config.yaml
n_layer: 14
d_model: 192
n_experts: 16
experts_per_token: 1
d_expert: 224
d_shared_expert: 0
activation: "swiglu"
moe_layers: [0, 1, 2, 3, 4, 5, 6, 7, 8, 9, 10, 11, 12, 13]
router_score: "sigmoid"
normalize_top_k: false
routed_scale: 1.0
balance_loss: 0.00595
balance_bias: false
router_logit_norm: 2.0
scale_expert_input: true
init_std_router: 0.0175
lr_router: 0.000777
n_head: 6
n_kv_head: 6
head_dim: 32
vocab_size: 32768
norm: "rmsnorm"
norm_place: "pre"
norm_eps: 1e-05
positions: "rope"
rope_base: 500000.0
rope_fraction: 0.25
qk_norm: false
attn_scale: 0.177
tie_embeddings: false
parallel_block: false
init: "normal"
init_std_qkv: 0.0552
init_std_o: 0.0
init_std_up: 0.0552
init_std_down: 0.0
optimizer: "adam_variant"
lr: 0.00106
beta1: 0.9
weight_decay: 0.13
lr_head: 0.00738
grad_clip: 2.0
warmup_steps: 480
schedule: "wsd"
decay_fraction: 1.0
decay_shape: "linear"
final_lr_fraction: 0.0
batch_tokens: 32768
seq_len: 1024
doc_mask: true
train_tokens: 371000000
steps: 11323
dataset: "wikipedia_en"
Below are experts of layer 7 (counted from 0) of a mixture-of-experts language model. Rows are named router (the router's row for the expert), gate (a neuron's input weights, with its number), up (a neuron's input weights, with its number), down (a neuron's output weights, with its number) and show model dimensions 0-191. Each number is 128 + 24 x the weight over its row's rms, rounded and kept within 0 to 255. Numbers have three digits each.
Before each expert's rows: a language model's description of what the expert responds to; "mostly gets" lists some tokens that are sent to it at least half of the time. This comes from a sample of Wikipedia text that the model never trained on.

# expert 2
Digits inside years and coordinates, sentence punctuation, and connectives or abstract nouns like but, that, because, economic, social, in argumentative prose.
mostly gets: " economic", " social", " but", "Scientific", " exchange", " felt"
router:115133131141147123087120102110132117179170116122104155135143129085172115141106138095108094085157110136151141123126083129140125147160131095117081066120130134184079125121113125129078115146148126120115128145119120154126118167122091102106158144130133086134136140121144124123100133148154123102133102107097103146099149120106131136132126120126119085139139155093143148162140138113117082137120118091146149143132174142137084115141134144150134114126149114164106125144130118141134117146188117149222125083141134139122123118129078130156131156107143126127088130096067113126144153158177106156
gate9:087136109149126094118106123131094187168145154142073100079110070102151147142094139101119112135120108134145151146114098144116136113151146131133091152125153088132096131117149133109118111114145085107107145132109134163139139137140164152124133114163110153167153088141120125141132135101130122128105116077111099155140135174108171117146114163118150142100151076189178116143140172118131108111081106141079115122157124140141147135088133166090152138134100134141166110151105119107123159126129143148103152099149128137119121161148172152138144112114158136127106089113115129119106150150165094141
up9:108182127103123119120113150096118099159131126087124132175124140112138151122104154147118141138134094092140082134115122140148084163162132181140107111154105089104098146176138107124076161185147116128141132124128128148152144137145118134108134130132145116111117095121133127082093151123127119118122130105141132126071147117140158114170134121123095143168105139140102106125086109076171139128113092168072108112144113122150134107142148128063110126154151138102121118084137122128144100124135133148128137107120082147089129146099141111107148115088102176129109070106126153158158111167126142141
down9:147079148109121163138151092168106127154157142123115117136093089133170160115115128155146120153128099114139177088126127101094162143106113089175149088129153119157167153085121133095119093102073142138104184129133125125086149128112128115143185094132146118122152145093145119114145140107128160164147121109139143113121123116136115142134159089160112115142112116072135118129160148125137137113150096091165183088152099160087146133088128144124150118116131120157142159143095132143135139102091164126124130114143115114112123130141172103080118106140148148113143158114168107125125150148116153144
gate10:086120168123111106091166175121114147092137151165093143123097140146094150122135088140119125134130123088119154143114134101098124139107112108149141087128157148103115138113112098085123101090069131142098150128179111122144111137092105104157096174140119129134163132110125122161140152152103112131165140180096145124106099148176132136139090118146116119151104133098112156171132095119107167109128117144116153149166104136152140116116171155152113117148104105137139163121124148190173122148137155087163149118108125170104119129124149132129170119123181123143129114136125140106115186132121120127
up10:118115112108144160122089123126084110142115140108124119148124129140131139117121143139124139113131127115096110134089129090174094140162099165127136125157139107141160138103163154173137155110150100157161151119119136096109124107168102137131078119129134127121101172136134129123148113136112141143130123165128086122119069110126093156172138084102119160128110120149106133096127150147131136133150135095123172153120097112163118150168116140139123168145105152157158128157131126141163114062139121134109203137130167129075109133179134142144164131144134055130172121095133141121126163084151138147
down10:159086139158108099131142171092103096162136158118105161143149140163098148137160122116154124114186132145161104156132118121173115145141107133087153157185089099153157118143138158159116137113158162138152122141157102162131121098115117127131129121137090142132175123081120113103116123155143147142099150098135082137132086123110110172103091139146100125146095128140111084117140126128063130090115075169115136153146101137123143116139109133107142118168157099150127115094155125104147126137158162101163156123157132143126123103121107171133157127164109133131123131104099136125136123120175132157
gate11:120180126115108123135083110079129136141152132127127125142113135113141122128108169123121168105127100120129117110138143100180158151138086086157106123124108107109131145141159097126098154126135091068123085169134182123101154094163108109116159117124150133127149147137158154054085084147154123119135104112155148137115143118156105140090065165108152110130121151139115138099106151115105138115128111154119118114138119152110171111078084160119115153125138118102121121118166107148126112092137095181155139144129163131099123119163113124140147125105130131149113145131151124130156113077136165158
up11:128133170140128163109120123156124141111151130190123123124107122122143130106137082148136134145138093175159154141101132133063138104099120116126125127082139137116123142172150138094125079101092145140097096147105152162136116100142149126122118125150160117121110073138128078123116195096185167124152106130124111153115097111112165107148102114100123135155131131110135143168148099143136110082190145159112117106136119099125151142133144164114139122094139147147104153131123135162152131111156113128101139116107156147155112147169145104143155104098130164181144134150144136128163120137143088086
down11:148158097107129121129126140162113109130158120111068145121142117117148175174147094087101125158127119092140140157129094192145163099107126116118148124126142175206114100118104080153134144141112128096116120137107127151121134133104119140150131156099105124152139131105098115108145154147134114166089141128138143155152090132161133143113137094174133133130106123113133151123120139097085113136117066155134192139134065167129118082100119120143151142126156135140149120130116139143148109126097147123133124138160131117098192092086116143133111126132159092102146120157118162104143143149130131111

# expert 3
The word as in census sentences like measured the population as, plus percent signs, coordinate symbols, pipes and spaces in statistics tables.
mostly gets: "%", "″N", "°N", "As", " population", "%)"
router:145157149129148124136105153078146109049123165156126122129111109092128138125077149116138125151147150129111167119139150165149140121126153167129137117122121109161084152130129136113080142115115149153141151098101126124093148109124115032091163139141112169158126106134164083173140117116114119140141140155138131148125122125139105132111131123144128147125115130106136156123152113167131135103141142123166131127146150124091147126101150124118098107148120162138103101111131117122168117114125095138169126120131112101135124099200115110148131213145119140136121173184111152113142086135119118133
gate9:103160141119166113119123118118080109133114163124124093153102137171132183140122138123150096145144132136118119120131130116125157110172137145135165121183136141095116143117132138085155128181150103150098156102141143131133140091115099142114122141132114139135158135165124148144103136135157114143138132181151132121178099160135115124160186151108124133149078156181088136128129136127136173123149126165099107153148108084117112121095148137153101114154101110126131163129130073097097119129135171128126128060085095118150158108140150100149147119090120123140142097148162088092122147145111129121
up9:130161144133096103119111150123110139125096142087092109168150128108115140117117150114174116127120107131154138117138137128130106139171142145133105155143089122113102135105121119084119133199124103199127106130108123098172129091168104117137145150139120176137128143172101131082140145101146091119139102174107134105155159125121103145118124147135102129159110150150087157178152093141141154135138112086120146182095118102151115126080146131128134116156142131097121130133169077107134105114114172142135128147096166100118129101116080128134131137084111111101148108127135109185111118139114116105
down9:129165160125116160114089162139170142120129171153090135141128145153121126100093084111161129147129136124144116152112113161133105104126146089140138120092125170168112083130096145109118155106148154163090166122118126120146136086124076156104193104149086166150124166105133144125127145130138129170144186121123113063111090140155112144164113117124170124125105086101113127126102101135111086157150111117132098134119116108105139082105135116142122159144164133147127166135121097120130156087139103107147111139116092121148118115108155169135139166152119101105106151106103114118127122113125105121
gate10:085132130114073125130115146096144117136136112133153093112107148125149119150148124149110143104138165126145148107117120148130140131111102188100148139120137136095136167107101113122114098163093089133109127116087138121136123132175132143089126108136141167114144183143167161104114145129085137125100124091125177109101104114159138107106141127112144130130101099126123126140108153142140105110123123064140124133104120137136109148188131114120117117071131109113095122106094146071135175189128098137154125159116139126137120112158159138128118146183139135135154130067124182160106147111075129147
up10:058136128125146154142122148121140151148170125126169103134124119123124117143145125128102142125127104120127120177119149115134102157143110139086096090143104113141097127123146134149137142103128112162189111138135148201160119176125165119133137101107180079122116113140144160094136167151131097120135065126128134116119145120115134183114085149118091186114181126153099165128125124152129162123125116167151147092147143125143108141135119101092105121170147130126133096134105118151109116137145115136116148140144146140095078148153097169155097078146128145128141115086107119116125099120107115114
down10:109103120122128140146140154134124186082147130157086173092110155147097138139092118126165106091137146089111125104161106150178088079132143137085144131124111114146122107098139133118117139134139124127099114122081128100138167140133111103110154123099148183134119103092128136159117140149100200173142176122128120127170133119141105134105129128141082086122114100126118131123161124149155111120131173139130130141144099132170108115102151096144105139083143114126132106140087128139095190133150136108140107136110085125151118142184117123141122100108130088156107110141163155116147134113106143145
gate11:103128143112119128151142175131130136138112126123114147154092138153159120117092097105137124125141122104110064130145099142077109158095097147124120117086146156099108094128178118160105100119079113131135096154130129113141081085134156127155114151126137122102095085068112120127136134139124140067128163083087101129089120117105134121124127132097094128134125132115127090107068143119082114113175093120149134133143129139092156142103130132163080119094161110115136146105116122097119100132130126083127147129137132107133109135130116104159155105137101177114142112070159152125096131123121162129
up11:144107113163124141118147168142106143125151085108127129194110098161093152115138081135147143088095134149105125105153100149138141088089094131147129110100149141135150135110116159148115107114097109143127123130155106100096101138150098166133146102098120153157119167119119137153130073103183090133131081105103149126134095099185096124151148117136114129141104124148110147117157168142100088109168139172121123134079074139119145136132146136187149122174135141114082190157120160148125088137147133121128128118136115112148115138118118122161122123113102155133101124137143104122132135122119104117
down11:134141093129159153095148166128175143116141114119132094159122126101144159151114167123134139121111115130153118095130111114093095137150144164102091142113133174138082126145138162108145106122135111115094109158127140140091122117162138129142140096145150074090146156168106124130112140129152146146143103104116152176139145150142145098133150141119146100083158104118178138181130117139153107178145143087117149143106083141124128169096162116138137164132129096170137127106171136080130139113138134111090133157124100138153178139110106142143094094108146155089154161151174145107120106127144154143

# expert 6
Line breaks, dashes, spaces and table or heading markers that open or close list items and sections, as in credit lists and infobox entries.
mostly gets: "frac", " Cal", " un", " Nancy", " already", "   "
router:153158132159160138111115137102178119100112160128117140144137101136129116143103153114162114143138092121124153140119132143164118115134163130116134165125115120184110115129110127113128153096097116184149132114112087139114135123096107054109125125135176132112120138144133061154160105142173134144163152171207106152111138123117130097150123097138127142106098129118201127112151086175148077138122135136127122122135138120144122099104129130133123116139145187153137112150142129132171113109118102146094130106151128132109100128143088131162117154131099134165129158134086161118139106104161113146
gate9:146133115120138134130088140153188144133142156111127126146113104162108133117135085129140117150146078150119119131148136098119143171098166169145143128090151093066173152158129173111146151144155139121127106104117120093125122139134094181140101124128136110107179100110118111125143092190167101138128087121142131127142154115137117109135107105134147157088114143110116094092137136097150102161078102118130124130149123153155125146129113180144102085150114163106125151099146107131103132120135115113166126117097100116111098153127125170084125113179149156131078134113122140102103153134158128102
up9:190125122150144121097134130145143143106118141110118087132126104105140123152134126127147114105151068070122121161100136091151101124114121163126112144099138117152125119101103115125138149145126135118148111119136141165160129136160155097131123140134146148165163107117136099143136142153108107143149112146165140099158149136108196146094118092145108058098140133069189141107120102094140098101096132143113154147092148116109140121103128135166150121074146205097110094152123152119111109125146144110155117133148108144100158108098101129131129144121146184136120157152141138153122110154113147142
down9:113096147132153127105153155160129164139142077123130141149125121100120107137126096149125134157076159104137137112105116126090160114146155112141080072112127174052148132158130106123123146150131166151118144110167115086157143104123133088112138131113112123137132114118146133130087175178099147168153113128120132119134100134134115115080162137121117123128138118131131126127101129108143133172146139128094216154112122131147142134155135117099126150138146128176151088167079089113092099125134120134124121106168156140183120124137164137090129160103131117120121147094137131127110103156143105145
gate10:123115158102117159174156123124114177136166121152096104097148180124111107107155143095165107080134151146097149109085105097106116098103123119090100113154130107138112175138135140135157078159159136115111108121131105097138094116093144120123131094146108151131131156148153167122121170162116101122128148177091132152156128142123134136114150081137128148125143124156137127149119111123107142097139078141121123108116145162122115132147131101143127123163063130137106117098132123145137158173138149102118169114127106125147114174133174098101084081162122165135131115122148095126101156128083135124
up10:106121122122129116157138171084174140158076116132149096123175134117145112175085150122106103117157143154117114117120139146144091114124111135111161117119147148129128120160104131141121142083127089154184118126150145145103134154137177125116169113163107132151063094176162134134107112173126121124128164169153112111199130105120115111114141143115163126144153089102137117118136102144116134122131143134090120157133164164167139122125147141149123138133120132167119129144097123118128121124129153179135119124106097169134122146135118102159068161110126105116145130173157148125167112135074104121
down10:138121137130145114136112115098124107118081125151131091162079126110136087146095111168166157135112136158129126157136153096127089102091162121147111121096133110125155179113128080147162160095094107185134115125160148149125138169163150108140112169144147091127143186132127099161140097188121120116108077160148115159144151103148143140146111134084155131148119107157108142149144092157128135120131125100161117068130095156084180106066122142126111126135122121128162110126163153149133131117134156145130109128117124103124137132087141118118128105122135108108134155128106152105134142155123146135
gate11:102114140088108128105102117143137093094131099122174110155101128170107156149135146126173106146159108097126107164143102096149149164119070097130160153123125087095124132147128132071107128084141119096159096121142110176140138164141096143139116165135130132118123146103088139113135115083134094145089078110091159113174177112087123113134110135125129120126073102112093135152160109120106130126138131149106138138134139132098124133097106154137122123080151118131142188128129163121117161140130122129143132115112132102114122134130094124078110148125141119158159091120116098128137120099108189143
up11:112105113097088141127137157123153105155090102118114125139106136126131128127056133118080114114103084125130198101141137116118105087144146145121136119117088144106101145148111105163123112134153134112148167084177174126137142150157124120143188108133137146184149123091144153156123148103119139147121144132125117089089140168141161163111126127114158063130165129175102129107145114098125112102138140126143140158128132145080155160128142123150127134142115132116118077145134132125128140149124132161095094121127125124107128149104142094155147136125153082127106152134171098172115165135106093152
down11:143154071141095131145135164093133146123158075180096130160100110154103148110132090108138073132117122115091139107112122112180151122152136139128134110144149146088129125097088130138152116143130148120081113105083113087157121155138094114146111122141113127119164111112115134114116113117143127133076089145127109133090107147123129157112131154155120139123105166145142158161161131107101136147134115121121113151153142067143128162144153185137122131102115150143140150123173154124145146171113161067096135150129166100129095109130146124121107131110174130137108145125174137117108183127103092136